config = dict(
    hidden_size=320,
    d_shared_expert=256,
    moe_layers=[1, 2, 3, 4, 5, 6, 7],
    num_key_value_heads=1,
    parallel_block=False,
    final_lr_fraction=0.0,
    batch_tokens=[16384, 32768],
    max_steps=8931,
)
Below are experts of layer 2 (counted from 0) of a mixture-of-experts language model. Rows are named gate (a neuron's input weights, with its number), up (a neuron's input weights, with its number) and show model dimensions 160-199. Each number is 50 + 15 x the weight over its row's rms, rounded and kept within 0 to 99.
Before each expert's rows: a language model's description of what the expert responds to. This comes from a sample of Wikipedia text that the model never trained on.

# expert 14
It responds to: Digit groups after commas, periods, pipes and miscellaneous nouns or names in tables and lists, such as 2,193, Rex, Arizona, peasant.
gate0:52 68 38 50 60 41 48 50 38 59 48 43 35 57 48 72 43 35 28 58 33 13 60 50 52 18 23 54 42 46 55 46 61 45 95 59 23 70 14 55
up0:45 54 37 36 44 48 69 34 70 32 48 59 89 67 60 17 53 23 48 40 29 79 69 48 55 22 54 27 50 56 45 51 59 37 39 66 62 67 60 51
gate1:54 47 50 60 47 57 60 58 41 29 65 51 35 45 27 71 42 67 31 17 36 77 67 15 51 37 70 64 47 59 71 53 47 40 52 54 68 45 28 59
up1:30 50 45 74 58 51 41 50 37 53 66 36 42 78 72 62 51 50 37 52 38 48 52 52 53 62 47 60 46 52 37 73 59 46 49 05 35 52 51 40
gate2:36 71 79 62 44 46 41 79 64 54 30 90 65 74 51 65 39 53 53 35 54 35 62 50 68 36 70 11 83 26 39 22 39 21 39 34 47 52 61 52
up2:52 67 07 63 69 33 64 45 53 60 52 14 64 59 75 39 47 70 61 49 56 44 51 62 80 59 70 64 51 67 60 53 63 80 66 58 30 51 34 45
gate3:21 55 39 26 50 61 66 40 40 29 76 41 45 49 47 91 41 57 81 36 05 25 37 59 55 19 57 50 55 51 60 46 58 84 63 49 59 27 31 79
up3:23 60 65 52 40 47 73 57 38 40 50 59 48 32 51 39 50 61 51 61 29 52 54 38 57 51 56 40 71 54 60 12 41 50 57 68 32 46 50 49
gate4:31 35 32 55 58 45 41 45 46 41 48 48 61 56 58 41 65 49 64 68 44 64 39 88 45 31 17 50 58 51 65 61 53 53 69 45 75 34 34 56
up4:48 51 41 35 84 81 59 48 44 40 33 41 57 20 34 51 42 44 45 70 24 43 74 73 44 79 63 57 54 46 39 60 40 52 51 63 83 61 27 74
gate5:49 47 54 36 30 42 30 40 69 55 47 31 65 57 60 54 38 47 47 18 49 51 58 40 27 46 29 43 63 48 50 54 25 31 43 34 38 61 48 65
up5:55 56 46 59 45 44 38 38 45 53 42 28 34 59 62 66 47 62 80 62 36 63 71 43 26 33 83 46 62 26 36 36 52 74 39 66 51 45 50 26

# expert 30
It responds to: Word-internal and final subword pieces of rare names and terms, such as Prospec-t, Mecklenburg-Vorpomm-ern, mini-mus, cad-re.
gate0:72 53 27 53 63 47 43 44 53 62 21 58 64 74 32 39 45 68 42 40 42 44 65 50 99 65 78 47 57 55 54 15 72 48 33 61 48 58 22 57
up0:35 43 38 64 41 48 48 37 42 70 39 54 43 31 52 46 54 48 58 55 45 06 41 48 31 57 47 84 43 31 78 50 43 47 54 63 62 50 53 34
gate1:69 51 81 52 44 42 44 69 27 50 32 33 44 42 70 54 63 51 65 36 52 35 61 47 40 59 59 75 55 34 30 27 56 58 56 28 28 71 46 47
up1:44 48 40 55 58 50 74 51 41 61 41 34 68 32 35 33 41 24 70 78 53 33 59 59 52 75 48 60 34 55 67 63 34 35 49 49 39 44 58 51
gate2:41 49 36 34 45 58 60 32 25 46 37 50 30 42 59 51 51 63 49 41 55 50 70 52 52 34 56 49 81 63 32 72 29 56 65 57 42 66 27 35
up2:69 59 82 57 65 29 52 51 39 45 46 41 21 25 77 48 53 53 61 52 59 47 47 35 38 46 44 30 34 63 53 64 60 47 73 44 56 43 63 48
gate3:38 52 52 45 51 39 29 50 47 49 20 48 36 65 53 51 59 48 43 34 30 48 65 32 45 46 65 55 94 29 56 51 32 42 61 59 52 53 37 20
up3:75 71 37 51 42 56 48 52 55 30 58 56 75 51 30 54 70 51 53 45 53 50 37 60 19 29 39 23 56 31 58 55 43 57 57 43 27 23 43 34
gate4:48 44 91 63 44 43 48 41 48 71 58 56 53 09 69 36 73 47 22 19 97 34 60 57 61 52 67 54 66 26 40 34 63 48 52 55 37 53 57 53
up4:60 54 38 40 60 57 26 61 59 62 64 58 49 59 59 43 53 48 97 58 60 38 89 52 30 49 47 42 73 18 58 62 57 44 30 54 61 79 64 41
gate5:45 38 77 58 37 35 55 30 49 52 52 60 49 33 41 26 64 44 65 49 59 51 23 47 54 68 63 49 24 81 35 47 43 32 60 71 61 75 35 61
up5:69 77 55 81 66 60 65 46 40 43 60 59 67 42 61 60 39 59 57 51 30 65 39 44 49 72 64 26 81 73 26 25 33 64 63 65 42 56 56 51

# expert 18
It responds to: First pieces of names and common nouns after the, a or a pipe, such as Kur-up, Patrick, content, industries, several.
gate0:70 56 49 10 34 54 48 49 67 26 52 57 65 60 45 46 67 28 29 51 33 54 07 59 60 35 35 37 29 37 58 50 46 46 55 53 38 35 47 50
up0:48 52 67 18 44 34 12 33 43 59 60 49 36 39 81 59 67 57 67 52 51 71 55 50 91 63 50 65 33 31 32 54 33 51 43 62 41 75 68 22
gate1:66 82 42 44 32 31 55 34 45 65 76 64 57 43 36 22 36 53 42 53 45 50 45 33 62 54 58 58 49 26 41 47 68 71 65 51 62 56 61 66
up1:58 58 52 53 66 99 46 52 36 54 41 68 38 44 55 39 70 63 70 61 77 65 22 53 46 48 48 47 43 50 43 43 52 50 75 51 60 30 74 49
gate2:67 23 53 48 51 59 64 33 56 52 27 36 41 59 58 55 68 51 66 49 30 60 64 34 44 37 45 71 53 67 46 98 60 58 44 53 38 32 34 44
up2:84 44 31 38 33 59 45 38 58 51 70 47 42 71 52 04 60 53 64 56 65 69 52 67 46 60 51 61 50 54 12 52 12 50 57 44 31 45 80 49
gate3:38 47 28 42 31 61 67 49 27 42 71 46 46 42 53 37 47 57 30 58 46 68 73 30 40 89 59 69 30 32 36 63 56 71 47 59 34 71 47 74
up3:51 58 46 20 37 60 69 65 58 52 05 57 43 41 50 27 75 82 44 32 37 42 42 70 36 53 59 61 66 24 36 36 32 45 54 46 38 40 75 51
gate4:52 72 25 54 33 74 74 51 61 43 32 72 52 56 55 06 32 41 35 40 66 28 49 30 60 40 46 76 66 48 55 58 40 54 63 44 14 62 64 57
up4:56 36 43 20 42 63 37 52 57 25 28 49 68 45 60 65 54 49 75 34 52 86 64 64 24 48 54 55 51 58 52 45 49 59 29 31 46 29 44 50
gate5:49 61 58 38 44 60 46 41 59 51 28 45 53 54 52 27 31 47 45 67 41 41 49 60 72 18 63 53 44 43 32 76 28 36 41 51 58 57 37 64
up5:33 36 34 37 10 60 40 53 37 65 45 62 65 46 26 73 67 54 51 27 61 31 25 66 47 47 31 53 59 38 59 41 67 49 45 35 82 77 44 41

# expert 27
It responds to: Surnames and given names in cast lists and tables, such as Medina, Thomas, plus the after introductory phrases like In the early 1970s.
gate0:55 39 39 59 72 58 36 50 42 33 46 52 07 58 61 64 51 66 30 26 68 33 37 32 52 41 65 62 49 61 56 44 32 56 48 39 47 62 46 60
up0:55 91 58 43 49 57 36 48 27 65 51 30 54 43 61 58 28 46 23 62 35 40 22 51 67 75 29 15 62 58 51 87 60 54 29 29 43 60 42 38
gate1:83 54 59 46 48 50 49 36 85 43 38 86 52 50 38 37 89 68 57 49 52 63 55 49 63 92 49 59 59 57 36 46 38 60 47 37 56 51 56 47
up1:44 53 42 58 49 56 52 41 52 53 65 17 43 34 47 47 21 50 59 51 74 19 71 69 37 50 54 14 79 54 47 71 74 59 50 33 62 62 63 46
gate2:40 54 38 20 50 62 61 59 62 40 49 46 46 51 71 67 55 41 62 39 77 31 47 62 58 64 31 59 46 35 81 66 65 43 19 67 73 58 19 41
up2:38 37 63 51 63 63 65 52 61 36 29 81 43 48 46 63 27 40 62 69 82 65 78 65 54 77 48 39 55 46 34 28 63 61 43 59 50 86 51 36
gate3:31 59 65 78 65 34 44 57 72 50 42 47 59 25 50 55 65 44 44 65 34 62 46 62 21 48 61 48 41 63 71 63 54 56 44 42 56 49 76 57
up3:46 66 24 50 77 80 77 44 66 18 34 67 38 54 52 30 54 59 48 52 56 59 56 43 54 53 44 43 45 74 32 73 59 52 62 46 49 31 39 41
gate4:49 44 54 32 66 31 70 47 66 59 52 33 43 54 50 45 56 56 21 44 54 57 54 49 27 56 43 26 36 42 62 51 38 53 36 57 24 54 67 36
up4:69 56 43 26 47 62 38 58 47 51 15 24 44 67 72 63 41 44 71 32 63 50 47 32 52 29 58 34 41 33 53 86 61 36 42 15 41 31 80 53
gate5:58 56 67 37 53 60 45 53 29 48 31 50 42 25 54 78 32 32 55 42 48 45 54 44 66 32 48 38 33 37 39 59 55 42 46 65 14 48 47 64
up5:30 48 51 46 61 16 62 54 31 73 57 66 51 44 75 67 25 44 80 67 33 53 37 67 41 33 30 39 38 51 26 43 38 35 48 53 38 56 38 47

# expert 9
It responds to: Plural s suffix completing nouns in running prose, such as gift-s, adjustment-s, indication-s, plus coordinate digits and election-table words like Votes.
gate0:54 31 37 44 69 61 40 50 22 53 47 66 47 35 43 51 55 59 14 71 55 66 75 61 57 40 56 35 29 62 48 25 22 37 20 58 62 41 56 58
up0:45 61 36 46 37 38 42 45 47 49 32 58 32 75 19 54 53 40 32 52 65 79 63 49 62 49 24 46 42 38 53 62 85 48 31 36 64 58 47 45
gate1:50 46 48 56 44 55 61 50 24 68 36 89 56 43 26 62 40 32 57 47 42 60 37 39 56 21 66 45 59 35 23 58 72 82 62 48 68 65 45 57
up1:49 31 56 47 34 37 37 72 53 55 46 61 51 32 52 72 37 36 46 74 42 47 54 59 45 41 63 29 21 45 48 51 42 64 55 70 64 19 68 18
gate2:57 07 46 59 45 60 40 66 39 46 71 41 28 60 72 80 22 65 69 73 46 39 52 65 52 72 82 58 79 72 54 72 42 34 73 50 63 55 31 41
up2:37 68 23 41 72 55 71 47 48 72 14 45 43 38 48 58 24 39 45 44 52 35 51 53 44 52 77 77 37 53 63 51 58 53 55 74 53 40 49 37
gate3:39 47 67 52 49 65 78 64 31 73 46 65 59 28 25 37 69 46 49 47 24 47 32 64 52 74 63 41 62 58 67 22 58 63 11 22 48 51 37 52
up3:52 66 49 45 62 63 50 53 47 35 44 53 39 44 48 43 58 55 59 13 62 57 66 62 78 61 75 57 64 38 34 52 65 62 42 45 40 36 39 59
gate4:30 39 37 43 67 60 45 31 54 52 57 36 61 48 80 54 50 46 46 58 50 65 50 39 24 61 45 43 42 43 68 11 41 49 72 48 56 37 60 66
up4:31 59 60 71 57 43 23 65 16 47 54 54 39 16 69 45 53 56 44 59 42 66 63 64 53 55 31 48 68 19 60 48 42 41 37 80 42 63 30 66
gate5:47 19 44 42 57 61 54 35 61 48 25 44 64 85 47 56 57 60 45 32 54 54 34 49 44 47 63 40 40 61 55 48 34 54 51 73 29 48 60 43
up5:38 14 45 33 47 57 52 39 25 59 63 55 68 62 57 76 54 60 67 66 59 65 22 46 49 49 46 62 06 47 69 48 53 35 59 36 46 35 64 66

# expert 0
It responds to: Miscellaneous tokens inside wiki tables and bracketed asides, such as numbers, pipes, closing braces and parentheses, non-Latin script pieces, km.
gate0:62 74 73 50 61 53 62 43 67 39 50 37 49 40 37 47 53 40 46 47 60 61 26 34 52 68 54 60 64 41 69 23 50 42 32 40 60 53 35 69
up0:33 80 55 36 42 50 42 19 40 54 64 76 54 69 45 38 24 51 52 43 34 45 68 56 62 78 52 51 52 15 65 63 26 37 55 55 18 52 43 51
gate1:37 41 62 37 79 52 78 59 50 69 86 39 65 46 47 42 70 63 69 51 43 32 49 51 65 62 33 35 41 35 40 37 57 46 21 68 33 50 44 58
up1:31 52 39 61 21 43 42 44 56 32 53 35 32 54 46 48 57 52 27 44 53 17 68 43 48 64 47 52 37 72 25 56 18 37 43 47 45 52 66 38
gate2:39 54 59 62 30 49 40 54 56 31 34 67 56 66 51 64 76 47 41 45 58 40 59 30 49 21 18 72 20 58 48 54 21 23 28 53 11 47 45 72
up2:33 68 79 61 32 41 64 66 75 58 66 26 47 62 33 25 51 37 61 63 44 44 89 59 76 57 42 76 37 65 55 50 33 11 39 41 08 58 40 50
gate3:34 57 84 45 11 36 46 59 30 63 58 58 78 36 44 55 36 53 49 33 58 44 38 54 51 36 84 41 72 72 61 40 47 50 33 48 65 26 52 55
up3:44 52 44 25 42 38 54 71 58 43 55 59 78 40 46 71 50 34 40 25 46 25 28 48 32 55 84 41 10 43 31 61 71 55 37 59 90 37 71 51
gate4:59 31 57 63 32 66 58 43 48 40 53 48 30 24 34 40 42 62 27 41 51 90 38 29 57 37 44 46 61 50 37 52 46 36 62 47 42 43 59 28
up4:53 41 35 48 66 45 59 66 56 24 58 51 71 67 33 40 40 46 33 34 80 65 41 63 77 80 58 34 43 62 54 48 80 43 36 69 68 66 74 50
gate5:44 50 61 07 43 43 69 46 47 45 73 68 70 26 48 63 30 54 24 41 59 16 09 32 67 59 17 43 55 46 46 48 68 22 32 69 69 43 50 67
up5:68 41 55 40 63 47 61 31 56 53 52 46 61 65 22 50 35 53 53 51 63 68 26 67 50 69 49 64 55 67 40 51 36 72 07 54 28 22 45 65

# expert 13
It responds to: Prepositions following verbs or participles, especially by after narrated, sung or succeeded, and also to, with, from, during, towards.
gate0:66 75 34 45 51 62 71 00 67 62 65 64 59 37 31 79 47 44 35 48 55 40 39 57 64 48 77 14 46 68 61 55 72 49 28 53 62 60 57 34
up0:60 80 50 18 45 52 63 59 50 24 29 33 53 63 41 18 57 21 50 43 65 31 39 48 31 52 51 35 53 30 35 21 66 41 59 56 75 32 39 38
gate1:70 57 35 22 57 59 41 60 70 51 50 48 62 35 51 66 43 51 56 65 41 39 71 45 60 47 56 56 49 36 14 47 59 79 44 59 53 40 40 40
up1:58 26 66 48 81 57 41 85 35 67 43 22 41 32 56 61 23 48 27 35 51 66 71 44 39 36 43 39 52 54 42 56 30 52 24 50 51 20 54 37
gate2:49 44 54 62 58 49 84 55 56 61 32 44 41 02 64 25 24 93 57 65 55 71 32 69 48 45 49 30 31 45 47 40 33 44 22 61 73 95 52 47
up2:41 65 36 48 51 47 39 50 35 65 34 44 46 54 55 78 48 65 74 41 57 56 33 86 45 52 59 62 51 56 38 74 65 53 62 39 52 58 61 46
gate3:35 44 47 80 37 52 44 12 41 35 72 41 43 46 51 50 42 53 44 38 56 24 36 29 54 43 31 69 81 60 45 80 54 59 53 38 59 35 41 85
up3:85 60 38 58 48 42 69 32 62 46 56 36 57 56 51 77 70 73 19 26 77 54 49 50 75 71 49 43 67 52 40 73 45 37 73 62 57 39 53 36
gate4:50 45 46 25 76 23 55 61 86 56 50 30 07 18 55 64 32 41 76 52 40 20 66 83 38 33 66 51 81 69 44 39 46 53 47 33 66 62 63 34
up4:41 25 36 58 34 65 40 57 48 45 30 68 70 49 46 34 52 51 31 46 40 32 52 48 59 51 24 32 30 71 40 45 55 51 38 43 55 52 48 56
gate5:47 27 66 77 66 49 54 35 64 23 32 65 82 54 72 65 66 46 44 32 41 39 62 29 88 64 44 66 54 55 29 48 46 58 46 73 27 54 64 53
up5:63 61 42 47 28 18 43 21 35 19 31 33 37 27 57 72 50 47 49 29 79 21 53 48 64 56 43 40 45 68 61 60 36 47 57 51 45 56 52 25

# expert 16
It responds to: Word-internal pieces and plural s, mostly in foreign names and places, such as Li-s-more, Jo-s-hua, Phoenician-s.
gate0:28 38 43 45 40 79 56 34 71 36 44 43 41 53 46 54 61 48 46 65 66 41 57 47 49 51 47 34 55 68 63 50 22 66 39 62 30 43 31 52
up0:53 68 74 47 48 41 53 71 33 48 55 54 73 65 51 68 44 68 44 27 43 73 29 42 48 77 55 42 29 47 75 59 66 69 43 45 34 37 55 27
gate1:68 25 63 40 39 40 14 65 50 43 41 53 57 63 50 43 60 33 44 48 75 31 41 16 62 63 51 41 34 37 51 47 36 44 54 43 50 41 38 29
up1:53 59 49 87 69 34 61 32 80 31 63 39 52 45 66 54 34 50 49 44 62 54 40 69 62 37 61 67 55 49 16 32 62 46 45 15 65 81 37 53
gate2:43 47 54 64 62 56 66 61 57 41 63 62 55 49 56 36 45 28 78 37 65 34 55 64 78 62 19 23 79 27 39 57 40 42 54 42 55 37 39 63
up2:58 57 80 62 60 41 29 62 69 49 68 45 64 62 57 81 38 43 54 64 34 47 68 27 43 69 46 49 55 46 65 44 68 54 35 59 26 65 33 42
gate3:43 45 56 68 42 61 57 67 69 42 52 44 28 95 51 37 41 80 53 67 44 45 38 68 45 53 80 24 62 53 72 57 45 62 41 63 49 56 40 44
up3:87 58 29 62 43 96 51 38 50 49 52 72 62 41 62 68 38 50 61 23 46 58 56 46 55 47 40 36 28 35 74 87 23 56 31 41 51 38 63 48
gate4:46 32 41 53 60 37 54 46 32 73 51 26 41 18 81 43 43 39 42 37 50 59 22 30 47 74 33 23 22 46 56 38 60 58 38 51 29 54 64 20
up4:20 52 25 49 54 30 42 28 53 63 52 65 45 64 28 43 39 63 48 67 63 66 59 18 70 50 24 33 43 76 36 51 33 51 30 31 48 48 43 29
gate5:70 61 42 50 49 39 47 11 49 68 31 31 29 42 39 39 48 47 34 41 37 59 53 43 51 67 60 36 29 78 39 55 47 30 24 64 52 48 59 60
up5:55 72 38 39 39 45 51 75 74 36 57 49 71 51 35 52 47 58 47 66 54 47 31 41 73 40 66 40 35 57 60 59 55 62 73 73 33 48 54 56

# expert 26
It responds to: Syllable pieces inside uncommon proper names and foreign words, often after a first piece, such as Bel-gra-no, Kil-gar-iff, Gaek-war.
gate0:45 55 23 55 43 51 64 30 35 79 45 56 63 48 67 61 56 35 58 57 84 39 51 46 40 07 89 54 48 22 31 59 55 54 64 34 33 49 30 73
up0:62 59 54 53 49 55 32 39 41 55 49 57 67 58 54 51 50 54 40 47 37 61 53 28 59 61 39 38 41 49 46 53 44 53 77 59 59 56 39 58
gate1:44 35 54 60 52 51 44 56 55 77 55 45 29 45 40 42 58 36 41 68 57 44 40 49 43 60 48 29 36 64 76 43 61 53 28 58 72 39 44 68
up1:63 59 28 44 63 58 61 44 54 71 43 26 55 30 45 45 53 58 42 69 47 78 61 35 49 50 46 35 66 53 43 52 74 69 44 59 50 46 36 34
gate2:19 49 71 54 67 54 41 39 39 59 48 65 16 39 70 41 68 68 46 58 53 49 58 76 61 45 10 44 51 50 39 64 80 47 74 38 47 69 67 42
up2:56 62 48 42 51 62 33 28 60 63 58 55 63 47 71 41 22 47 62 53 70 41 85 44 62 24 26 92 72 48 48 46 56 28 33 42 81 52 51 38
gate3:72 46 51 31 59 35 49 36 59 68 80 12 62 44 56 17 81 54 74 44 60 35 41 35 77 42 58 47 68 51 63 45 45 41 37 57 35 28 50 77
up3:68 45 66 64 70 54 62 71 69 60 50 58 57 47 34 83 65 50 87 29 59 78 51 51 48 69 74 25 44 77 45 47 23 63 53 26 40 73 81 41
gate4:52 45 13 72 42 49 45 49 46 70 31 29 31 43 24 59 60 41 73 11 20 43 53 34 36 30 64 67 70 74 40 36 66 52 43 40 65 35 63 64
up4:56 31 18 58 41 33 45 65 57 47 33 44 43 53 53 31 36 50 52 44 37 29 54 42 38 53 87 51 53 48 27 57 29 69 72 33 53 51 60 27
gate5:89 36 55 45 37 45 58 75 51 62 51 76 54 47 35 48 66 50 48 78 56 71 51 59 44 41 31 64 81 73 50 43 16 58 56 33 44 71 69 66
up5:34 29 52 67 66 29 44 34 64 79 56 31 64 21 59 32 35 59 37 55 45 49 53 50 60 55 21 17 56 37 26 23 58 50 61 33 19 72 45 75

# expert 15
It responds to: Bracketed country codes and numbers in sports and election tables, such as HUN, VIE, ITA, (1992), and vote counts.
gate0:69 22 53 48 55 57 44 15 52 57 11 45 54 64 28 63 34 48 36 23 47 32 34 55 74 58 24 45 53 37 76 53 41 38 38 41 54 48 61 72
up0:10 64 59 53 45 62 55 38 55 30 34 33 43 59 54 87 50 35 58 47 91 42 58 56 70 48 55 47 64 50 41 43 69 76 44 56 51 64 44 65
gate1:63 45 55 67 57 38 72 44 66 43 21 38 40 35 69 54 63 56 47 78 40 54 64 12 69 37 63 42 79 25 53 18 45 46 69 53 43 39 48 51
up1:51 61 58 58 67 41 32 58 78 48 61 27 44 46 70 38 44 56 57 28 63 83 83 38 74 56 37 48 38 35 39 49 57 41 83 60 52 52 73 24
gate2:46 22 48 58 65 36 51 51 26 92 40 42 55 55 52 59 26 57 49 70 62 48 35 35 37 65 38 63 28 49 72 20 39 75 53 27 31 59 73 59
up2:61 27 48 43 64 40 78 29 38 48 35 69 58 55 41 43 50 66 47 45 42 40 47 41 27 57 31 23 54 22 46 70 35 70 50 54 56 29 67 61
gate3:42 26 62 27 52 45 77 59 18 57 70 61 30 59 46 63 39 45 61 67 70 44 57 32 76 31 28 45 47 33 51 86 15 57 69 52 36 46 67 39
up3:58 59 44 51 50 46 61 48 64 39 57 61 64 19 52 23 34 59 53 44 75 54 64 32 47 69 40 56 49 79 31 29 62 28 79 41 32 43 42 64
gate4:47 49 40 64 38 75 52 41 20 74 53 48 53 47 53 59 53 44 50 33 38 76 39 62 53 33 54 70 62 56 47 74 77 58 55 71 48 62 83 24
up4:41 40 63 54 32 33 34 27 39 68 80 35 42 62 58 47 42 32 40 65 33 26 34 57 55 58 40 49 54 33 45 22 29 38 51 47 80 43 82 56
gate5:70 64 56 48 46 68 50 59 46 47 46 41 55 40 64 56 34 53 37 38 76 52 27 60 48 53 47 36 71 57 76 61 81 56 54 76 48 56 56 59
up5:36 49 62 43 48 51 77 52 59 50 27 24 83 48 37 79 55 70 10 36 27 76 48 35 34 52 49 64 43 81 76 49 16 51 53 62 36 75 45 77

# expert 7
It responds to: Hyphens inside compounds (All-Star, well-known, self-consciousness), list dashes, slashes, en dashes and capitalized name prefixes like De, Van.
gate0:50 73 45 56 39 66 32 13 56 67 62 44 57 37 64 59 61 69 41 52 71 57 29 46 57 37 57 51 54 68 56 32 52 43 40 52 45 39 77 76
up0:52 64 49 50 61 20 67 53 66 30 35 63 82 60 64 46 66 75 42 50 55 25 71 37 51 50 31 37 41 29 40 65 68 37 62 52 43 48 61 33
gate1:42 52 45 60 58 51 48 44 59 58 48 21 46 57 37 46 76 49 19 63 51 79 37 78 21 55 64 32 30 32 67 39 47 48 62 59 51 65 59 71
up1:37 49 48 56 63 64 44 62 48 39 60 62 61 50 56 53 38 66 17 50 56 59 48 51 33 63 35 26 11 37 28 56 47 60 71 55 49 58 33 41
gate2:30 49 34 43 60 41 57 66 81 19 66 51 53 79 60 49 52 32 58 54 62 42 28 66 71 70 58 38 60 56 43 64 45 60 15 51 49 08 16 38
up2:55 52 60 60 70 54 39 56 60 75 58 82 42 66 61 55 56 65 61 36 27 59 33 59 53 55 44 43 38 28 58 54 75 33 60 43 50 20 42 62
gate3:40 88 49 59 49 33 46 52 61 50 33 44 49 52 99 34 71 55 33 66 22 60 54 23 37 27 57 85 49 38 50 74 68 64 43 45 75 41 39 47
up3:60 54 59 55 29 53 59 30 18 68 10 51 59 51 65 56 33 42 56 51 72 68 58 65 54 30 64 62 66 59 51 85 67 80 38 60 88 68 46 68
gate4:21 48 54 83 64 60 50 42 55 45 38 31 43 51 60 57 62 27 81 66 53 64 59 54 69 74 42 61 36 60 72 22 48 57 47 41 55 39 59 34
up4:47 72 37 55 45 67 42 60 50 42 64 38 45 68 56 42 66 47 57 40 69 62 21 58 62 65 30 63 67 60 57 50 46 51 59 60 97 39 47 41
gate5:60 58 54 35 44 40 17 22 45 53 26 42 61 61 36 79 44 47 27 62 22 40 62 40 47 49 41 51 50 46 66 54 57 84 32 59 55 57 54 69
up5:19 39 42 62 28 26 61 68 44 52 61 73 44 73 67 75 39 40 27 48 64 68 53 67 71 50 47 47 65 43 91 64 47 80 64 82 47 52 63 61

# expert 19
It responds to: Closing parentheses, quotation marks, brackets and periods ending titles or asides, often in track lists and tables.
gate0:25 57 52 69 50 50 19 34 60 42 24 51 28 43 60 69 58 58 46 49 74 39 49 60 54 59 26 30 32 47 93 55 46 43 51 35 63 47 40 50
up0:19 64 70 37 35 50 77 58 49 70 38 46 68 45 34 46 56 37 63 29 53 47 60 41 78 52 47 67 65 48 33 67 54 65 45 72 24 42 56 34
gate1:39 52 34 69 62 56 81 50 55 34 50 59 77 53 15 78 54 67 30 47 41 23 34 74 48 52 48 43 31 42 60 53 22 45 66 30 51 46 45 48
up1:49 50 42 53 52 83 59 66 60 72 44 54 63 55 47 17 62 23 67 79 70 51 57 33 53 78 34 46 37 33 30 40 57 99 52 81 13 35 67 69
gate2:42 51 60 17 37 49 47 67 50 25 30 32 34 61 67 55 54 19 79 40 61 26 44 40 65 46 35 13 69 57 69 80 50 76 61 33 48 59 79 75
up2:66 35 50 73 59 45 47 21 32 70 36 27 59 38 47 76 46 50 42 42 34 79 48 38 35 65 53 43 56 43 48 55 64 32 67 73 51 68 30 50
gate3:42 47 61 45 36 45 63 38 57 44 66 34 52 70 70 64 58 57 60 45 50 82 45 69 41 53 39 42 17 45 24 53 48 65 50 38 30 28 52 51
up3:45 41 41 51 26 56 52 28 25 40 45 72 30 21 47 66 32 57 51 44 59 46 42 34 93 40 43 60 39 59 45 60 78 42 34 57 64 45 46 53
gate4:45 40 44 34 25 54 45 55 58 46 50 24 58 64 74 67 46 63 70 55 33 39 37 38 55 42 52 11 45 66 71 49 63 55 73 52 54 65 49 37
up4:53 37 46 36 50 54 43 53 49 21 21 49 21 34 56 66 60 55 44 28 62 51 84 60 76 43 39 50 71 68 33 45 36 39 48 53 43 48 47 05
gate5:53 26 50 51 65 78 50 70 64 69 75 66 49 51 69 71 64 56 51 53 40 48 32 37 45 58 55 70 23 58 37 58 52 35 44 45 16 55 40 41
up5:32 46 29 58 13 50 48 72 71 65 36 40 39 39 63 34 52 32 80 35 45 59 41 22 58 66 28 72 55 69 60 53 49 74 48 35 66 57 54 41